From a checkpoint of a small mixture-of-experts model trained on Wikipedia.
Size: width 640, vocabulary 32000.
Experts: 64 experts in each of 11 layers, 128 squared ReLU neurons an expert, 4 picks a token, a softmax router.
Training: a variant of Muon for the experts, 1226M tokens, 10237 steps.
Below are experts of layer 3 (counted from 0) of a mixture-of-experts language model. Rows are named up (a neuron's input weights, with its number), down (a neuron's output weights, with its number) and show model dimensions 240-319. Each number is 500 + 40 x the weight over its row's rms, rounded and kept within 0 to 999. Numbers have three digits each.
Before each expert's rows: "mostly gets" lists some tokens that are sent to it at least half of the time; "comes before" lists some tokens at least twice as common just after its tokens as in all text. This comes from a sample of Wikipedia text that the model never trained on. Tokens count by the router's weight.

# expert 58
mostly gets: "ly", " than", "ally", " especially", " after", " officially"
comes before: " the", " a", " his", " be", " an", " its"
up0:480463585521383491558527505443434463495474547501584510510388428528464461460547563462513502522479522538501563510490523401546488513484471449514560443469553455476520473520534488581462557469422467527550456442520427476494540498501499522499501470
down0:461500517497465483548474489519538429528494494482545502390543478515457514468443510495443521487554499510415519460512436487503474500508579499518464515539550470528462451484439568443501563474467486522495541457393477472533479585541468465476477498
up1:522462476556591527503490530515459529485525520454458433480568401486492483546487470514394462499525511489458576453429460475485508497525506478470468529457514475538492552492458440500548499468518446481454539469489519512549491532435559525500496528
down1:567522404546516534479535546440536473470466491577469551611451536528541495504486491512529562516551622499518509557581529506489415444420536526519505510465478561458521519536504518452452546429485473465546456541427475544529556540484503524511533442
up2:530464538473461538463506562547485517538465457483471460488508511496549485514518507516518494535569519415506489510417515517496500533432472495517441529515535488574500503514534505510507509511477564525499463481470468487502547549513550462522471515
down2:505567546520538493486563449467470562454522586470483480433447488509485506507563449493462499528539473477500458498513502575646456514494563423423516506502428478512546556519459488509477529549545457491553515505516460532467541457479466511505535514

# expert 4
mostly gets: "born", " l", "0.00%", " 1–1", " 0.0", "aged"
comes before: " |", ";", ")", "}", "/", "]"
up0:521540518533484530444517489536484520486458522503524473525465503536515454479520486494586495444563473525479503432471474551465435485545523553501519544538493474540554455475491438462453494526517519494492537435462564441457539539498497572535465447
down0:481554527423558540499459428434502522505542490597482542476527449499531528472491485507515488407510423409521554490552479461531587480567528556520523531519487472553489461449477514421495526497453452466492491531553513516538563499435533549459500496
up1:469476491518467492473574509514515500494432488502508489409478500485487453450540533478510505471544549527451551518474495475579527450484459496434535554490503493444514534576580582545442521442568515446450547482518554435452550534532493490540576531
down1:448542505516397529456465517540449543458516492547483492544474483442477520456540447542496517481475499524483510388476514531524519527537486469509486582513461467472451503469531484450494532462454527538485452563509515455429553502498488514484474499
up2:528476421473496480509481504450516493475456475484513589473500527547456514588523497566466551468459496478486477468505534536523537502443506543484499504489454485493455565547485532456514561572548517521466459513504510488398553447574594493514474551
down2:534484448472547479526424468513513524500498489498458513516489448489501526514551510544519526400578493490475502523481516496508514530484458476581525517450518539487577502510507471450485502495530505483523466529511584475499570524490526521540536482

# expert 21
mostly gets: " MPC", " JPL", " %", " ±%", " Goals", " Clade"
comes before: " |", ";", ":", ")", "(", " JPL"
up0:518579464424582511530482476544421421503466525524466488483529458530471477525504481456535501460523534518512500465555514532525524546513485510430520491541563473389476506503517445427493403493464469536452493533479497450437416516474501427555515504
down0:503508448475516456515496541481495531508496506535507561499539468510478548427507508452461538445476508535530512467511437472501560463497499475463490494504507505536451510536480474490469526415466502489528510463491467480444513423463538547449541584
up1:505545539519514536517520492475442522476504491434540475425436520474472456529574531611455539553489461568488527445526410553457525464512510492484476494469443469566494567507540504524540446484520462511532483511487503497466496500412456508487482538
down1:495544425525496474482507505559475499501473484463476469620541487487491477472511528483462562505441484487546546548510510539455546463511517501549574514486452472520468410539469521512496543484439477439511473443482492485394508485512411559477510468
up2:555554527439499555463481524497483498466482515515484516496522521511490562530562477535416496493475592541479483520508518417541473521506513464505465536541521534537481427502512550546542475471521472498467536475425523502502534498473499572569464455
down2:503514443451522542526558488508481488533525481438460433464474527549517495484529506445482530492424489457440564490466507480456509420497406420523495492477492474583543493488481557482499471513416538423555524494538532521542515465550503545486462520

# expert 16
mostly gets: " 0;", " 13;", "zu", " |", " 3;", ";"
comes before: " ", "\n", " 0", " —", " 1", " 0;"
up3:538541525477492512528495436550407482506532513500536561564541557439537465533498488491493464524454476385550554533458496479430530497496530510524455497454483456486508530462527466532504545507565524444457551455571468471485467520474476532452509524
down3:499530550429524490528468509577507538526470538458472461474436450475524497486460557469506498464482486492466563456535454494493403562408588526458470406501576522515481573516522532501478494501487472465481463474512541562529478477582464457485528480
up4:471546347468487490520521467468565394464523473526480502504541478521505490468538486481483506491502510481489548494462470553495496522462511487485613491529483475476519527463550502489580462467545516515526569490533518497471487484530488492495472461
down4:527499503423492489456497503528502527517483602528540480472506522527518491451483535455531536450474475486429449463468514402500478515485429469534429539459543579545455554518471528539538542503502462518532488549520489502454443530499536577530510484
up5:572482525516569462569454486586539578521494440507477499393477450562500494547482443537470515505457547513502531560522472455399518510515452505483525472495474452503442441574489551550479443580501454487495570439470475494505518561448496474498475500
down5:450553518489424488484569511445470536497487497539488519451411478472492468508517543505471524511493476497445500508580546502495456463452450539587446462462456553531568449456483581475516484432473491481486496475472471473411569540439535505508499471

# expert 9
mostly gets: " medalist", " TBA", " (0)", " Website", " footballer", " Score"
comes before: ":", "\n", " of", " (", " /", ";"
up0:404555505529480487464552467461564468500549497537502496475504481520495479579493590528527517496504369464492501470522463469467481546511536490519554469495521446462506514511470479551558461540535599471496466462497511512510503472507467465451570520
down0:489535459489548537545473486542526500537542492515461451482538516492453506512558521460509496492424465532469526490518545532503528565442488446535556459465533503598459416536598458449536532554543515476517440571478459412539493440482511443532509466
up1:548517445574460511569470501549500514526464545483475460508521482512521508457483502492536414531483460460555499507550550529455515473481393547542471549482466484529456501522521542501533434443535506524455545531466544458445506486566508502530506471
down1:499517509506473516505441538464450509535531500514529514493443447533535475528533466504462543461473531453494549480466547510504442482520492451531514478532488509568483446510477568482489505549514502481546553489565451538449475442517519583605545550
up2:500439484527562414443496460404557480561595501523476562439544518517448471476510547585505446517507572442535523557569536443528517492505550490463600465529482458568492475516576550507466525561540515433549481507531500489492553512472508444456499587
down2:518435605520539478486484558474506460558490540536537592491553563450436523523488543455558528576556495536535489423535531440490536540521570541459586504560437447530467556454540488527532528453536524508440544448511462475468473512502562459547439502

# expert 1
mostly gets: " |", "3;", "1;", ";", "\n"
comes before: "-", "\n", " ", " 0", " 1", " 2"
up3:527442502531526529432449496526437509504419516507562575495514512433481428540499474497489445496553524471479464552458480485486495513518473468461502506450512503459454518460550508509486566440444497580435429489472539528457579540496499476477482486
down3:495471524506516518496528542496483531544527517470517489555445526458450547540473458489490504509500561508581474505539463512523540600503536566498438540529459574466499507467430435476465486439520492541493504405506464518497514495472535543460555531
up4:468508527529473516554474493516624489487523504531485488556491491462438534487510474542487492516518493546599550544490454460468555432549508536532522559517478503443519487512449469503506464571526455498518519522560464563519516518486514603421434523
down4:484500500517481422530443480508552544501566464539469578546478533519512457501565440512438520483520522543538461495499535439465481479565561495477521519464533549556588480547503419514501561501477519442557571478487473473466496575436479482514496500
up5:490561535473457486539570488477485501496488501430498510513529463509509529461487475547480573471551462456477489513513520415521457476460598466495559491531515433510474516476543489545544546522516465542463552469510532510467499480514441498419503457
down5:511396502560541489467509487501517468460494534501472542518466509504528469475470532435470481578468464518533526487528499500515496502496510499558466530559422475510555518484498558538448524489441536477529575489522503447520514455483542491493576547

# expert 20
mostly gets: ").", "\".", ".", " 2015.", " 2018.", ".\""
comes before: "\n", " The", " In", " He", " It", " This"
up0:503553480514572454412514492515475548488494568528579465529426477499555526511560474509499513497537494486478512487529546524491499491452500462491488489456485459560488514502607532519498581478525494486477518491513479500462476503544471524597502453
down0:570518491554522489567455507442495497441489426402473506538530420564526545505434448519459533457494554494477526479525477458513488450492469498507468510555508505489555513564518523509533558524517480492597437510485529502515553540466522531475485432
up1:456511558409492538474479547504517586473404543450530475511524421480454534447484557441506570526535467563470625446446515419486515548486458491472457432472451515556513514504513459543519484494596515525506499579515413507474505514511488442495497570
down1:440542561448413440493489512480504497526514472530541514500491508434525561515446469441446544500531458506522460495558499532447488452478509534528459443466486532529506595503503487459513553501493498543510470552504497513489551446493518418440469516
up2:473502544478542562447489499525504537492461432488549485435530506547499530519498507497448549496556541505491490514389556487506555571488516504478479525466537499583498448488522500436443591516517471521497448453464582469476503477586457536532538506
down2:575497496505427503461498511514527488540470513454523491504515449502565475559558563511547512507444550510529471489508509545556490464487434516481450534498514484477463476562497534528547487521500550406513576499477494422419370548466505414499483524

# expert 18
mostly gets: " in", " during", " at", "from", " for", " of"
comes before: " the", " a", " his", " their", " her", " an"
up0:468517528529451445540472539454447555462525458499459446452445463447511504403528565472474511440475499432530543515489506425536429524539500430508557512473518507504475505423581576516504464539580478497445494566538519394522484485462527525527515458
down0:511499484487545491425522501511388541505423510445474510437527534514452430560483420545485482553475492505495546481518443495495567541520470467447481496517514559515404444444426445514487464490473502511494483537487498512521494502428557549569531520
up1:479511493526519452532493538464461493454466511525490460523470503491501427480416448520553504515485550516463579557551465584469517477516554545463506482540496506475488423513499437479468519441474537544493557492520529515518536455510531532554469454
down1:486570434516518473529525471493427503504553538485555502532446544518517449503463479409469442516450528519492568529532466488460435503511454493560497511443511504559481451491539531449524521536499564462505499437476528488487453574531490511520474574
up2:451486494469436410576549587482484494504550491449519464569524565507455567553519524488454452500564442514446540491469466587437509537531481429510558519449461547465504454519485476486544467488454473581520546564525563473514469474492493579509523531
down2:468480540470493511556547475474477511503504507496498463532532466428549440514466474459437457576485471531490427508499535496451458497543502546535504523485501516555527527487503514513432517477477519483560504493507559493459557484526497501521568508

# expert 32
mostly gets: " Award", " Productions", " Championships", "rs", " Association", " system"
comes before: ",", ".", " and", " in", " of", " ("
up0:550488470444536490452465464536555527554557476482461480514504450489481426588523494539463469496547458533523565500464439491460430491571532539549446529516462527471568463539535516454592503521519409517520537525496468533506456491506481512539460544
down0:457478432532503518488414525551500474490531450484500554381498498516493490487460469504418514506487560541507482488473508469486552509453473531476469542504487490530474427532493482501483498467568571537427479482532475501498460508623527500506495462
up1:527523509483457482521566461542512557474521474503473517542475495454540494523507503490454459516517438489501545558513464555515469460516490548509518510492518593464445496451543447480574497483482524522598462475567487519460497562501506615448451426
down1:487553419463529538467553527473519561454454512520538522521456520515482524521484514469407479477596512511492467576450533585503541499440449491571566482492507493534528470491497499533479503471543510566483499538445482508458541464508512585580454494
up2:507447502461446474515482512518474570479541507486511469517442465455483485529568440502516575441496518551461484490493478506446464527545593530513497522488520469510512513475467564527543467526531423467584475510537484486458540489436538461514494499
down2:494447459520499489549488501533473486469507534560502449556564465492516490509526548497572501435442507486465542472493478485452557489540473499515531503386495535475531477490540519455503495490476494582471458492517491469532484476549552559477496536

# expert 49
mostly gets: "\",", ",", " 6–4,", " on", " 2015,", " 2016,"
comes before: " and", " the", " but", " which", " a", " he"
up0:485491572536503402465582535495474530496470487557485474483450527465483489375552549530508529520443549495490514504479510470502445501574499458536475493540508422420522464415602508513484503502485497512518483506501492503495500525395555549421507470
down0:575493491531539512457552579511532441488434519527475488548489508522482494508579493464499477522556416447501574452538430557482610545499506502527525533512445508532480540523412503485548432470479525481517504466485530472486527466529431577537511483
up1:469473439447483564525523467476520509454501500540472490549465382536510502424507524468501435447447529516498491504518531511462562451528501503473503468517491456502488476422474490534546466555460483531447476472496532475535452427551538612541470471
down1:519435461411540452466537478464413529469498519461487534562466529468535557476526555457532491492556483488477480523535496493503510434459512499488536504529432442486511472491410583461451489492454527458462477405465506527613500565501459429515541452
up2:481423524460546474481468545554537571465477511461528510507506442548481574469482407469498466491409518497447462491541470521460469449497437593453485492552547503558472508437429579401472529488494450477490465500514471488508524462452467536429489492
down2:499431527576489511475511492539505568530458461491497530504558575548510462572543507545488535507529550417510467498464477485503443526471447546487441466569508468436532465502443494536527488368482496516556490453547484453468437471486512482538496512

# expert 40
mostly gets: " ", " Angeles", " 97", " 98", " 100", " 120"
comes before: " |", " -", "·", "whose", "dé", "Following"
up0:491498478525424566479492489539554562533503497520485464534511547519499491490447466565567512519457539481540475398483449452474523531551540526438467572516506554510433516541453472533478521511525470501510533533522531460444494516451484533477518506
down0:524490531496598576483575505552510516522510515554489526566495520498477502548481490514472508531428460524478432520445486493507463527432394464442549495514518505416507496446455504536468524477552435426538547446479524519508469531520523515436517498
up1:403484519512467495527455517513500439482453531485544458560518493447529449508557494518570544454555478482487547521468497426503485553457471463577455514443593498534563459511541483548478457456539509569538487564479531451552525467507500556468497504
down1:523505513509461469506547442513490496473461509522526452516451575502544519475550507506518451488483555462474461559425524549488548536475537518483494487451508511497483521598405459564494506458446514437516461480499502532508596506480494462451473495
up2:557477442452520514602553485502430463529498519529418524498400512535508476513551470480592494521509561518541485486486466568476492514471478460396502571482513490459418513561429465527537513514560543501394490437500519401500462537471529386550492484
down2:505573506513494535519549537434522533492430465559495454489449538531504445554523535575459518489537459512470504470464452516474566479447407516472528563556549488468568483532494529515407574518549501532483497469477521516477437413567536549494513509

# expert 46
mostly gets: "age", "See", " Species", " Clade", "Species", "History"
comes before: " of", ":", "==", " ==", " also", " for"
up0:553497529389505456481563476493436539554493497446511478548503578434470488499581516521471510540572469512511455470384453591489492432440596505474531476514505466540434426522503521470465494492504444532497439467475510455448416426473467500473498461
down0:482428464421549432559592507514495553573465473476499571546469547513407441481536558481450492466453493477581506538486501513541464483501434453543478452559542567507528475485506494515468450556483480525551509556474457477552505497456552531487451440
up1:565514510532547451480466454460468523503530463491441494450428576426473400519527468447535527472463462493502525472483462528500543472537515437514509467572580527504521483504449441504489497443564466498576445526484552486531489557485460533523433508
down1:497498521450455497377489429479517468476537487491464491531503513523554557481465546453550586517474536555558527496555500557497496491563520478516532516473446505448468486501474543462491446543485496462536501440452487526501507532530527551500474449
up2:542460513530387459498451458554441549532491480500513484493548581504467479411520486525541454471501514514486493503510491510485408534526566539519578372539492478552531511465569455538495532481486462486460542541543471492473502508506526487501516512
down2:569500537466466533493514489506478464484514540447500538504525508547528537530509549533510436556491481578522433425496481466488486623509490427486552512501481430487475511504446492511532497539491469420535600420454463547474471459527532512505572459

# expert 57
mostly gets: " medalist", "based", " 1810", "present", " chronology", "ial"
comes before: ".", " by", " in", " to", "s", " on"
up0:513494493524500552398489526600492536470462466478592526501494439496468519452502436522447496470518427530426500520513515597482583523476513518557532489495455480470572457521502490476488526543552515516481527549493507478506538414435593538434519510
down0:494517534498465532455549571435478488525543516521492478497473520514479458461507516491524504495544482551508464520391458467476490482485438503486507473468465513518460538442546436567471472577468507503541551568479516567502507452452509493567499516
up1:471489411491544556431480596476521503483480500533508469447485458521472550536510454464466483517573503438546469436469512459601492459557483525518549484473544574454525465466558495511492470499474508478510481518495531519534429496548529520507474441
down1:555542493593500526475511470499517472530488503555518520502540470505494442467514490560474489552503514517488513493505515512512446512526459428511549568549533491493538408531546500497458485578516551447493511533490523436499461483478459512513481471
up2:576472454490541506486555459492435509457546480517526513393439559500439597569430470545478530425502472506489485515447535540467547530513576543536503500499437506531472473579516427539530417513510458497544518535491467502455474465542483493432528503
down2:566523525523503459482481557518532495511474479535493538470464440417467548496499539514481483459480522496493537473512457472562507527564563533496525482455545467494459524556534502625486496524476530454460478547488440560507457486514490533445538527

# expert 10
mostly gets: ";", ");", " 1;", " 2;", " 3;", " 5;"
comes before: "\n", " ", " —", " The", " 0;", " Label"
up3:481496407426519490485396485503546457493504540515492500482553573525546512481513476532498542484455474511472462453489487497559501532447540446510441515469538460569498511534459449595437541573476512519525447516525518525427485535527432413537447457
down3:557432496524441526514492509510542534526515477493508516581524511495453456507501522548548521478496581620479471500506460526520489566553513559503446550463534510561445462506459548556576529477512460476492468477497533535479538424464509568538562481
up4:454480471452493484430485544548460388482477489482499564481487585458514493429548443511517454471436542505461493541504445509493492461509496477474464501539457487509459407445469470488484483511512460403599478430482558544548457457527522554475442449
down4:507473441516527459446523476497498511500456456478451502465505460483514523443491582506521532611453482515500561476473495468491446492524486514514491567526460497469525439570436494450554523492469546479550543525369487514575506464446577560436539514
up5:461555549508513597438446443549476503452494507547471532437462503543522537523478503476517526451515560568492506450499523490538556457446519482482553536513482459419516501502504483465528515515520539546528432567512514476535525485519420506472508564
down5:437532421554453464528417494483548479566453540477498439491565556484534497526539440523477379388482560520539505469533495457521498508455494532523511490514448556464506503549493454505499509521590516485528471430506512486457536440509606467472511421

# expert 2
mostly gets: "\"", "”", "\",", ".\"", "\")", " Release"
comes before: " to", " of", " in", " and", ".", " for"
up0:440421584453403501476511498504442528522504526535481472513479472472483521518505486481468540456499548541517563461467486504444526483434485535434491530512493452500469548527522514496499429562545489471469449534513478519479500424501481523550486548
down0:483483574485472531540535523479460494494489439458471455471510532505519534506500509482531539481511570500504512521517525523480587556501553437491536510498488476491473412457547550489499501486457480509527558498560474482450544562527488522581486462
up1:496503462500524504534558543497482503589566546551500525544539567574542523544421497545513475512557477545462423467521546475508492503579503420508413469535493492518509551515517587501461519558522523432534462421559463384490487524402569542453520479
down1:513514466569491498490533470487533447487404454454573488573462528501495517485451496512450532464514523545552577574510502467501466524508549438516426437499462554530469516482478499424407507517516548549498463469473516487517551450499468517451499527
up2:492541487455432437499523445494497523507420552531503533417569478488520537518521529491487469503546441519485558493497465503497487457456535469455536484467499505549544534511489499526539477495457490526482503487487477487530475525497495547509500495
down2:500471402496507456476449439462556448493583437514508498510475502465596426442553530447483481549561458511520487401459537598506492510549573481571492454398434501564491476456519473469521535480440508485554562482511462457476495501541452527577527550

# expert 55
mostly gets: " century", " years", " minutes", " months", " million", ".5%"
comes before: " of", ".", ",", " in", " and", " to"
up0:530520534499499507497453557476498564485513519583462516507525496466507450551491529525471452502389477480512423555449485578541537427490481543492519542498478493441512460530574473521458524577492537593578565510556440517543549485502445551506525502
down0:572553528392444455507529518523459436550488467558507425485528468506457429533477502475477514445524488500450544547531515469430472475484533502526495535482542532448521474504457454496530541493510513444512565459502461546420530475452452466513486496
up1:559442527486575538442502479549508506490539561521445555574472487506483440500531492500569414490542482519541507439514542470443454499557502484462496624556479504512480489512463498514495481541484455536604470575533403494546504468562502473487455492
down1:502444490498527462465443488498439543549477545517433443479474497450480520406472477524572513545419418469422435514503545547546552616442550532456491512520534503546502520511516480510491538477467498483473492468497554480503497501487490484529532515
up2:565466469525534494515460523552460494493488563474555552528513461504495519506474494478413468513446552507495560569495478550476510594549520524536466477509496480509448472410487500463513484477494491492493541522506527576506410501521485538455490373
down2:501522453522538465572505462481512507519520561483472492542511506460476511489504511501552556563438505501512476519567495474521484544523472573520543484471508520562551508539510504470525518567498536474496531438552511504525468454441505511501514489

# expert 28
mostly gets: "nia", "ers", "mann", "idae", "ians", " forces"
comes before: ",", " (", " and", " =", "'", "\""
up3:549482474510413504459472487500589475533527518491464504466502410525541448454471550474515468470476479448547520524571535470520514499538521496464456419567461592512467456473571518523431513472534562495507456462489507549453525487527485503467455482
down3:440503542484555458414479444566503513479549501479530517418498483530463564593579418462495448433485438479518481449463413507484498523508470513408469492443426584524538463508520523568525511468470541475470518503500488491512524499470515553449469519
up4:508465443464522494517503480490435560449508541561486589558433513434549429453551546470471505497482483533485475499551454486485475534500564540520469527537524490518494494485440557500485403540500537479541476504543507522548556512537528469538521480
down4:513449475511470477482603534493498571534496537507483422538488486485567565479463487489478564477514418464508524499443481406494540486457490458460543517473556469505504452496539495551461459522487443508523510517476549532502508539521467516512480542
up5:449479439526473486527566572427475435542440465565484476564466445492524559554546553508527536487556528472472544490473491498481512500528414556577501492470529505476471540486510518496488573472616476559503541526499445430484516498522471591560478570
down5:557440504479473448486540480504462473513548488492547523524556518512467494474486510448482513540501517447494561470547462459482438461463433537469572531578491532472502493416497444522506432518510476518540560458493515517446414508579562446499528517

# expert 56
mostly gets: ").", "\".", ".\"", " 2015.", "\";", "\")"
comes before: "\n", " The", " In", " He", " It", " This"
up0:484436499505441479486576531507518469438501402520513508552495457487496508564523556464505482461545557537519576461454497475482422450488524496523500491465480536528530471440504530470509499432428558546488504561430510464492480581584518575481505577
down0:491597487447436486452558494471474474519508471483479496512479509497501453404505515469545456493508525503501423520490620441495525601510464549499488559496438511506398512531523559584492442507511481532545486479473524474508517434545558491444561543
up1:524486469500516441477487453474494527561493517499500442526528498501578507484476478506566495526509486491522497490468556504492543429487556396469477489486440379496508454466439441523574472483471557541565489584494487522508490553546578507490521473
down1:448464481518535433462523454540452512430483500545526511586537443456519425490592553546436535423540475523519525512548548450519504552499516493464501514564448465497413472467528471528557570462507529497514466505427530479477484513445603482527470507
up2:478528451577393503482485576510529554475450445515440483478400519521512553468430537453476481552429488506505556523495429507583446451480510473487476456443507534496541469489521469499486480499478465513528456447501459537456476481509518543492525386
down2:541483450563473490524527499425549471506474484462525502471563539540361483459394520495526541482552425519508491426468494550519529500558488467549538419491549468505508504545521546553482456477469579533507471475522480570501540474525550519535463499

# expert 62
mostly gets: " through", " in", " 3,", " around", " 4,", " 8,"
comes before: " the", " a", " 2014", " his", " 2016", " 2022"
up0:553498411463507464493486493500551544466495511526507478483417483469513476512537525483570559481462497507460443572501486472444548523571503424543423425532515488447453477517535479484461470537511508509445517432474496573503407510476551526492511504
down0:521460443537469520558498430466479550406518483514507498553444489534451511584528457541546550512508485531562570446488475479455512485522563494530525476489481525523530459513517511425547519475465496478487532476440494535467500519520504482586474534
up1:448512436448481560466456497480505476485556427502499462445574502562476537470566559537473478451515494497480548453554481426492482485486438518491517488519472526501533439413509533552513519505495491541430616463446533561484449478444500509525459526
down1:526452476536512539450474555483518547469501541494483447531504452526503545503497483641505460465515494491430471535507545541476469509484570505477476512522501560486549540585492555497502496547514550453417524477550473556466462426494475459413459447
up2:462564568513452555466520549488550495443536501503491533597473459562450438478445525524490543472505530518487483495466517569541539502462505485521476537424408534463613507528449534508521521434531492444458510478486463573516507522527540499542498508
down2:466503462476540536551521495512486505490515506441481523481396476527493523463496438520534536560562549456540562482513447505503467479430545434435474494529541519538508494475604496445457536533513412530508522429487490479492541458539478469443475517

# expert 15
mostly gets: " wrote", " went", " tell", " received", " make", " provide"
comes before: " the", " to", " a", " that", "ed", " in"
up0:428555454522464500579564465474516553487503507470442469497599441476517482524564525537532512586497478541474420499467468493528520501481546520513580500469458418500498507501498510525498521470463498496533495391570498512566498597572505563520463440
down0:401572532463425483528433493492466450444513524460536536467439479448532530524484505413491476540526470572524449427518448506472455449474513497517551541492499423526465461497408474569518492521479490502543485592523578457493544481431529463485469512
up1:436533530536475527508593457534555478458508462477466525461529509530500512503513486452516479473473537548471489444483473460534479490493451491507451516479481463458445487540536450460449451498480456505568454520481574426490474534559403512506464499
down1:427528519460452524521547422492582559445497522457496483548467517552454523554510448522503421448475425496465466451481442477534470470498435484495515471525526546536521463475515503457483411500550495503534577517429528542511521487525534551476451510
up2:512513553602519499507563473452487434514537464463511453531489487531488551458502584404498425519518542465488528529491451496424543499513496505437588443474497482448497501501491495509434463530550501454411515501532539425487545471513542509445464510
down2:454479577554518479539494519473463522548536482474521535407498557544421537502536547544500504519433490496463470540530540581481539518516517495434432529484535482538531536488515513449501536550521528505432579480496565493486558450512537503464450507